config.yaml
d_model: 128
experts_per_token: 4
d_expert: 32
normalize_top_k: true
head_dim: 32
positions: "rope"
rope_base: 10000.0
attn_scale: 0.177
lr: 0.00542
warmup_steps: 200
final_lr_fraction: 0.0
batch_tokens: 32768
seq_len: 512
steps: 7398
Below are experts of layer 8 (counted from 0) of a mixture-of-experts language model. Rows are named router (the router's row for the expert) and show model dimensions 0-127. Each number is 128 + 32 x the weight over its row's rms, rounded and kept within 0 to 255. Numbers have three digits each.
After each expert's rows: a language model's description of what the expert responds to; "gets" lists some tokens that make up at least twice as much of what it gets as of all text. This comes from a sample of Wikipedia text that the model never trained on. Tokens count by the router's weight.

# expert 10
router:054123066140095176077178131162126138090162198205170098087098116119140117187165097099180099117097148128089131138093126146149107177136090103118158163147181115138153103104171154112121100089121189113157096156152151157120092162115139142079163184160149158128133094119147137118141119119150092146171166078115166141122195104111167154111051111097138136108148157098153084109099157156115119076090
Prepositions after career verbs. Prepositions and articles after biography verbs, such as graduated from, served as, joined the, and list joiners like "economist and".
gets: " a", " by", " with", " the", " from", " of"

# expert 52
router:183137103142142080100086102100127173103116059087169071075166098142148140080049173175047115177086146094147093083135155121093095079099135167159160082171137107126118120128072142136109149206113130131144106110146098106126179158130102123169148120116158114178105109126070101125103122163142100143120123125175117114117124087160132132080085122118143127081167087130188086147096136161156094104136
Coordinates, digits, encoding bytes. Digits and degree signs in geographic coordinates, invisible-character bytes between coordinates, and odd mid-word fragments such as t-uf-ts, under-g-one.
gets: "°", " ", "g", "1", " name", "if"

# expert 5
router:155106153092170064133086114164120157138210138157120130099111135120155082088106166120161084142159198113115117096114144162139144182093137160180183149129052156153165120157071132144095118040125114129083117138151133097146141186179147069170104103122104119058099078111097155172127106125127143128142176097143100127153107069124167163158129157134119162122164126106135109129135160120124058079136
Noun-ending word pieces, quantity words. Mid-word pieces ending nouns and verbs like dec-ent, par-ent, serge-ant, plus quantity adverbs such as only, approximately, almost, number.
gets: " ", "ent", " only", "ing", "ant", "it"

# expert 32
router:149074071132200147148087126138086090139092133120076136140108110120091189141142099155098108057137111096159100075182092076049066139095136111117091107158202124131090132126163123133142110177132160070095129132149171170086112152143103145094076127072095127125132138188090135101141128180129168163162112063169151098165149147146108158192109127130151141117121152106126101155110122094132099124157
Determiners and name starts. Articles and possessives like the, its, their, and first letters of names or acronyms, such as El, U in Uganda.
gets: " the", " its", "A", " their", " U", " S"

# expert 50
router:129092160091141168177092105167143100109133146078108095162169192105128144062115126158131102096119054186128096088135106131132141126126159116135098136138078110100111078086185129105087201090177115103131078109128151130140157123155150050117149088138106082108149145107106104093131081118116086167137188133178149077125132085089140133178089157137201141138105163094108083146110099081097105106152
Digits after letters. Digits or capitals right after letters or symbols, as in PS2, ESPN2, COVID, EEOC, and the first digit of a time or year.
gets: "2", "1", "4", "3", " O", "S"

# expert 37
router:136087142103107134175128117064139093130090088111108086172134089147172121076120144133170133156177115103096159100091098077149139198111131142130135100099129155149153127117108141116168130121111068149171136111081114078137158092147084102210091079099132068131131130135094136195196178181170078114123108199143096143177125165152121104075160077154162117124133117132098139125151081085154121098156
Table rows, plural endings. Line breaks and |---| rules ending wiki table rows, plus -ers endings and list or sports words like series, group, stand-ings.
gets: "\n", "ers", "s", " series", "ors", "ings"

# expert 61
router:128097145201111150176120142088158099150145178108115126097162151122199152097111103123066100097143116173074114165184123162155121133129036141089153138168100073181136132171159099119176160129102138159077121113161132098151133139158134163157096136176116103151123154183155181165108099112152099117142116150103087119107107133117108157093184162128152119066137116178103064066120118104156185092142
Table and name pieces. Line breaks ending table rows, coordinates digits, and middle fragments of names and words in tables, such as B-il-bao, W-ed-nesday, p-ip-ing.
gets: "\n", ")", "il", "ap", "ip", "umb"

# expert 24
router:178139135127149101105122149097101165159075124153103100126152104120168176121084105145137123121132093143180128094169167092146153118100168132083105198100145165121114082173119148085127182130127136106148075155058150114160101096087188090140134099119137072151087105099116082118189133083051148111188116144175103140117116172174172101142093163138172120105161072080133139101162174126074110094141
First digit of numbers. Leading digit, mostly 1 or 2, of a multi-digit number in coordinates, percentages, years and tables, as in 28.401, 25.8%, 2006.
gets: "1", "2", "3", "4", "les"

# expert 49
router:167174097108052125095098097161108114137133099100112132061137119086081124123104049099098176096147140057139106126177084170093160157107141145123151117094117127128100082108194100097151083103143148168085110130103168104104167155090091083124095097122133093145119075112138188156111148103123107197101063114114104106097077170115132107122140106165173103090120133110081145123162136118130156056156
Consonant-vowel fragments. Short word pieces like ib, ub, ab, ag, ob, b inside words and names, such as collect-ib-les, Trou-b-adour, Bug-b-ear.
gets: "b", "ab", "ag", "ib", "ad", "ub"

# expert 63
router:130091128148161167125198124104152135142097079117084178189185132178115123128132124127141132066136177039160122130148108125116181113077189105175151113128141161147158150085103127136135119147115138107146126146121141160156128171117181116200162090145078172075088123112183111105147125141129153164141163135090102110146152159153086144158178134161148167136070071138165170112058140082115166174120
Word-final lowercase pieces. Lowercase closing pieces of compound or split words, such as ff in trafficked, ource in open-source, line, day, round, ight.
gets: "y", "and", "ing", "ight", "al", "ay"

# expert 38
router:175147089161164077119080148190127149090184101081133096126092156096166134180142120153063081120156096115141125110148147166138089115121187132093161099157128104092114108128102143147157104180179165166125062122107126131086118155125169150161160162080127126111122185174139146107054067090098151138066142213174086096138111104134197150107135142163156131110151144115143102126082129120159136129127
Coordinate direction letters. N, E, W and degree signs at the end of map coordinates, plus table pipe separators and the word There.
gets: " |", "t", "W", "N", "E", "it"

# expert 1
router:171086103129119163109129083136189124151187156109158161093122119114085128110200128134157140085167102136173141095255161082080127137168166140090140175088086106099122086077101134149114145171128106120120121144104137092158157138174172126115159176142153144125132151134151123119096129107114169160120105131092103154107110093125082163089070124091087122081104197146109109101099144152156107131184
Coordinating conjunctions, prepositions. Function words joining items or phrases, mostly and, or, in, to, at, of, as in "65 or older", "2008 and 2009".
gets: " and", " in", " or", " to", " at", " on"

# expert 11
router:117060164150124166094105144115121102141070160079113128169141137156096116149151080156134076120081150100084125079165095089203167159088176155107107091174145110127180144112133111130118148131144117150074080048154143123105178105075108153141148102140165143102125146067132180189161115195151153136127134132129122134132097115083124135147106114166177116106184108103087130093076191133147102186132
Word fragments, media terms. Word-internal pieces like premi-ere, sign-ificance, Braunschwe-ig, and nouns season, episode, contract, championship in TV and sports articles.
gets: " season", "ud", "se", "ere", "ter", "ont"

# expert 26
router:105099128119148144107096090146123134144124112098123101110134113084149147094140179068117143122111129150054147054168109163173101111107171196073124127125117107149132085097122139075102076102076087111153164167102136102085140156183078084141121135101142109121093159122069122122104124075146162168077163181097116135164088134096082061169118119155162137104219174159122109100125078094133148141130
Slavic name fragments. Mid-word pieces of Polish or Slavic names and other foreign words, such as z in Krzysztof, ł in Wrocław, Wars in Warsaw.
gets: "is", "z", "\n", "S", "s", "R"

# expert 17
router:112076125162115157098131125090100181160161113106211173131155068092087153123112044130180104170210163104154186099101103154143148122131092144127205113120137164100054155105170111186145112070103140125142095136127106145125154169070123132126099138148140147142135144090140128131108095141134137100160163142110179122150117104108127104079136076064117075076092139124126144102134162113167181126114
Copula and auxiliary verbs. Forms of be (was, is, be, being, been) after a subject pronoun or name, plus conjunctions when, after, until.
gets: " was", " is", " be", " were", " are", " as"

# expert 46
router:083113122165088155138123114112190137093148122127189168141135124114091134097115121090160134159173133163108134122131219142126120127062085110062061148137151123099164134138164161093124144139169157122128118081092128133104149117122157171127104188117109073162109152106147102174170155118150124086129171112061058123158136144053106123106072088107127087136111139100070100126114085100084113059173
Narrative verbs and prepositions. Past-tense event verbs after a subject, such as spent, won, performed, and following time or place prepositions in, on, during.
gets: " in", " on", " In", " from", "In", " at"

# expert 53
router:170193098102171151139135143131110140123171154122096082118119184139179111104182156156124113133152173183105107087147154123102071146141118166089087200120110140167152089131089122100186097139048149149171170104129139133160139116127121086164183100144111142149079167149092082191126164141085098167170132086178125114112087159118108112114122088145077145139110107078147057197134105135127137147108
Opening brackets and determiners. Opening parenthesis before figures or birth years, especially in climate tables (°C values), and the, The, This starting noun phrases.
gets: " (", " the", " The", " \"", "The", " This"

# expert 57
router:143114097084113129119157097164169168155092103131127089133112163169107131069103143050126107119158127148171120094091160106120180094086116149099087117168129146087137172107111063096131060088065093152207155135126104127145173170107160162127117164177112133053092127157095101166095135109100099137159131120090157096155121188149173123123141118133110202136197166133151111154118178156110134131163
Closing punctuation, word ends. Closing parentheses, semicolons, middle dots and table bars ending items, especially asteroid tables, and word endings like emphasis or begun.
gets: ")", ";", ");", " ·", "\"", "ed"

# expert 34
router:110141128151103138125086096156101167158114153122124152163144163102167133087092132138101123123176140136135052133148177111138112178147189147183121163144181126196112157142100179115106090076083173087165101122193074145172084168132164177135118106154098057103102088137107154110176125147158114166102144131121130114141094160132153125135195062165203134120148153102067154129152106139081159143140
Mid-word pieces, ship vocabulary. Mid-word consonant pieces such as the w in shipwreck and dwelling, capital-letter name starts, and nouns such as ship, crew, voyage.
gets: "w", " V", " L", " was", "l", "f"

# expert 39
router:118147156112135197118144132097122116148150180148194134120134143141128190184167113074178089054089110109093170119129172156151172117135118111151122142078120110121150118079111100173096182139091126159137061098172155101157137103080167198075102080107160134122161102125130129097089152181161147103065103100138088172088165123157110126134126163169059095143161142129103089096170119146101142145125
Year digits. Final digits of years after the century digits, as in 2005, 2014, 1978, plus century and present in date ranges.
gets: "2", "1", "0", "4", "5", "6"

# expert 27
router:119070095082084163118122139135153120077148094051124089113140174158146089066136160079100143156121143107118073106061151080130120064161159162155076127150136110117110160154162169103077156128138110129149127166176094076166144144119112129098106081070119063111190127145112161125113137069092083129103146163142135108130131107097135077127176062145133161145137145109123175136147146105066167172144
Table cells, superscripts. Table cell values, separators and superscript braces, such as ^{ in km^{2}, RefSeq, zeros in medal tables, and JPL or MPC codes.
gets: "}", "0", " —", "^{", " him", "q"

# expert 13
router:094167165172110133148170114113091152163141137151190135080110144135184121084092121138151095142065088172144101171116154092177088131101088172123174103190087193133128115140198168147151118156131064128134131163132084132205134124147158159126103138103089134085136148165129114108071077094133134136072169163156126171138079147092112142146116115177161147105144133074121138076149193145127149128165
Digits, participles, word endings. Digits in years and number lists, past participles like taken, put, forced, sent, and word-final pieces such as amid-st, endors-ed.
gets: "1", "st", "ed", "pl", "2", "."

# expert 6
router:109107126140149100078104135135133119134106173194132104136132151151152140107103122115174138150150148125128147114099138167082103120147165154031141148113090218130104101104080085089085141065124121112168163182128140091143156058166135132099065157142152096083128084181128131102096100120120151151055132202187092136090101089129107171147136134109186177112115110100104143118195131112090133142142
Place-name word pieces. Middle pieces of country, region and foreign place names, plus whole country names, as in Catal|un|ya, An|tar|ctic, Lanka, Egypt.
gets: "l", "es", ":", "in", "x", "n"

# expert 2
router:122098131100084181117112133061141140137090141093185117173108168151193151144196132121108129152044137129144116172132124164152122101183105083137085077134118131069128095117091149142068130097099137079142132128142066160101193128072150115161146112125089086127180119136135125157089119062175143104106108145167100100195202138199119099137158149125128098109120138108101076140153142154117107122123
Non-year number digits. Digits inside measurements, decimals, percentages, coordinates and ISBNs, like 97-8 in ISBNs, 60.41%, 2.6 km.
gets: "0", "8", "5", "3", "6", "2"

# expert 0
router:090138151097214094127140108128096133103148168134126163108106166150113100063118091154101121113155125142126093132110118119140129101155113078091151109187138089122132118155148165164086097116126127139119149163112127055094098089165084128106110144136144171106113107179141086074177085137201133162120104106184139119167091112195102144092080137116147172081167174164076135183189144102107158205104
Word-initial single letters. Opening letter or short piece of a word split into pieces, mostly D, L, l, d, E, as in l|ights, D|UP, d|'Ivoire.
gets: " D", " L", " l", " d", " E", "d"

# expert 28
router:121092096134192080113140124122133077163108151154148093138118176137098123171092115202113125174140105113092157105161140084116110089194132177132119120118098167168178149140180116079173142171082162120164152122128125130170127153106098115185191102143109141122096158093097128096142196150138117189110094120209165107112126171153071086099134108114111122110133186173128085161133126103142170185171
Brackets, dashes, slashes. Opening parentheses, quotes and brackets, hyphens inside compounds, en dashes in date ranges, slashes, and the Mc prefix, as in full-time, Local/remote, McHugh.
gets: " (", "-", " \"", "/", "–", "("

# expert 58
router:088145146143122091172106161158088180116159179116092114076119186167055097174149127210093162157071135148124126122099099120069088079133097176152124115178174126114069120197152207119107126125083141090115116121088124098135125201177173157105154110115124094157119091146144170120071136144140116147141121158181132078112106104144119109099142144127137168103167125159083174132126098135126127147118
Single-letter word starts. Lowercase one-letter or short word-start pieces after articles or commas, such as c-ylinder, c-ement, comp-ensate, inf-ectious.
gets: " c", " m", " p", " s", " t", " f"

# expert 42
router:179137116091131115166130097076134179087067112107131131161137130056147193100131094112094128107140082166152161118156095175092161135138107067152098172103081173101092089128122175132088097153089159091093069092165105074168091140093155148089124102170152115128152128108071156081105141079051175100144137104160144130121169096148098129152123170143089101153108111097163117122116166120094147179119
Digits inside numbers. Digits after the first one, or digits following a space, in route numbers, ISBNs, coordinates, time zones and statistics, as in US 95, ISBN 978.
gets: "3", "5", "2", "7", "4", "6"

# expert 22
router:149095135160130092102087129175126159132102084108102133069142132140177069127089115195142122128145116133162144138121162165108185077134086141098130081100146078124069115108118121129112103176132109134058124141143105133126086082135211104069153172155135147146092141124081097133147151128151105144104075164117117090111158119142110119183072062109103147057159158072074177119137128102104073096086
Word-initial fragments, negation. The word not, and opening pieces of longer or foreign words, such as un-successful, ann-ulled, Os-aka, Med-vedeva, plus stray UTF-8 bytes.
gets: " not", " un", " b", " j", " s", " O"

# expert 47
router:158089089130153176069117107128113110097159200110146161159114080131091155138174072112193062068196098167180149125113128132164109122164129112077190171082111111068160077149121128143174139073122135167139140129132139128132118139130174133129142140173143162082094126105150142095153124063073101151192141128057140109136150083157122079113107090101074125111116116154143121106123139131161172114112
Conjunction and, intensifiers. The word and joining list items or names, plus degree words most, very, especially, particularly, often before adjectives.
gets: " and", " was", " =", " a", "),", " is"